Weights of a small mixture-of-experts language model, trained from scratch on English Wikipedia: vocabulary 16384, a sigmoid router.
Below are experts of layer 6 (counted from 0) of a mixture-of-experts language model. Rows are named down (a neuron's output weights, with its number) and show model dimensions 0-191. Each number is 128 + 24 x the weight over its row's rms, rounded and kept within 0 to 255. Numbers have three digits each.
Before each expert's rows: "raises" lists some tokens whose logits its average output raises strongly, later layers aside; "comes before" lists some tokens at least twice as common just after its tokens as in all text. This comes from a sample of Wikipedia text that the model never trained on. Tokens count by the router's weight.

# expert 28
raises: "as ", "in ", "(", "on ", "to ", "at "
comes before: "| ", "and ", "(", "was ", "in ", "|"
down0:151152121148109102116129167119137118119103110116148120115111134136129186114133087126125150181148109138148124123152151167142148119092153136119137109083151149100106124126120106111081109180151102135157143150123102132113110168166090166128139115067109139153107086107121151123129104108174076142110126122087121097157178187141188152097164112112151169127136137140100120124128147144129128120125148153136137109124098173147152125128118139166163128138103121145154124123097130110113156122132178091131080125123127159143123153174139132111138170073112093128125116106135102137106113138123155143

# expert 19
raises: "like ", "starting ", "such "
comes before: "of ", "was ", "and ", "in ", "is ", "to "
down0:128118132123114200091112162091130104086150157126142157140139118151121108152116121136112168135106127155144147105125129140144135155145103113141126162131157122136177098131121066086124102132205122137108156120151162140117095094118103114185133102136138088151140141155148096080156154109130082152121113110152173110155107123170124123135094175120115101131185103139134114141140102099167147108133105114144123107113119169127154144143147119130128150106121176118167170115166109137099101122109122089120156130134124128114155110131107128146112084123140189119121116109124133136132120111107119154

# expert 10
raises: "years", "years ", "or ", "kg", "kg ", "| "
comes before: "| ", "|", "(", "– ", "/ ", "years "
down0:116126112134111135077154135116112098092087149172156130131153096080106133109148160111129108136125169133086141120133116143150131171132152131095181124148128158143138131142114113135155111129171145098120116105119124128106138127112101107116145182125161112115120106115124154137127159090100129114143152156103149153091147120126143135176112138111175091117120129115144163121142089124186136117129150119080132107143176097119075149109107099091102120165095127124082109086139116146110127122130131106181145136134148145140117129130091160120121128148143103143145127107171115125158063147138084176

# expert 53
raises: "who ", "awa", "wan"
comes before: "of ", "and ", "in ", "to ", "for ", "from "
down0:095081146116123160139126093126083132106078129116164144149089141121118084145133117103177109116139089119158158131121137135139122147123105120126131154131160129108124155121078151114133118107078090126140096119113174111124146130153141143120156147167109145114159156116149105182095149108133152058077109152145136119086135135128139120130119146149159105122131089124154129152131126143064108103140139135153132131114141131162122098134145126162136089127170135127133094158147125118106102156131127124106120131090161080104135142101158184109117124120118103136091134127113153137109106193128120180

# expert 46
raises: "| ", "|", "==", ".", "ained "
comes before: "| ", "|", "- ", "; ", ":", "|---|---|---|---|---|---|"
down0:139151133111119137172141118152121161168098089161154121148151140138118146118132082167137160153134138142126118130154122122138129128097136142115074119127103100153148139132121114132124096096172077154115147151164171124155125160153138114130092130115145121128111142127100097095087150159117134137124170153116098132129125128135087171121076150090095112135125115080126156118072097098215124154135104127112122148144097172116106121129128107145155182129147118117092144124126133075161086113139139147132115128123113121119115155067134100157133130140112099130137148113104141099117122132142126178

# expert 17
raises: ", ", ":", "abil", ". "
comes before: ", ", ". ", "-", ".", "\n", ": "
down0:108120095098128154138107144111131122126143125167143107135099172123095169123148122112108100104097100138120094136123134127145177103111145113106124131128099140135127173185162138119127159130092171146133156145112128120108152067131119112129128182167089116138122103133123094096110134107122128132102157161123163145127097166153150118082117133065126141160141155184148106111094171123069126094136144124137101152168098127157141128219132138115119132122165118115098106113125135121144130148148125111144108120142113113100130083137118121163135105100138129130184124114122122162137101115143122138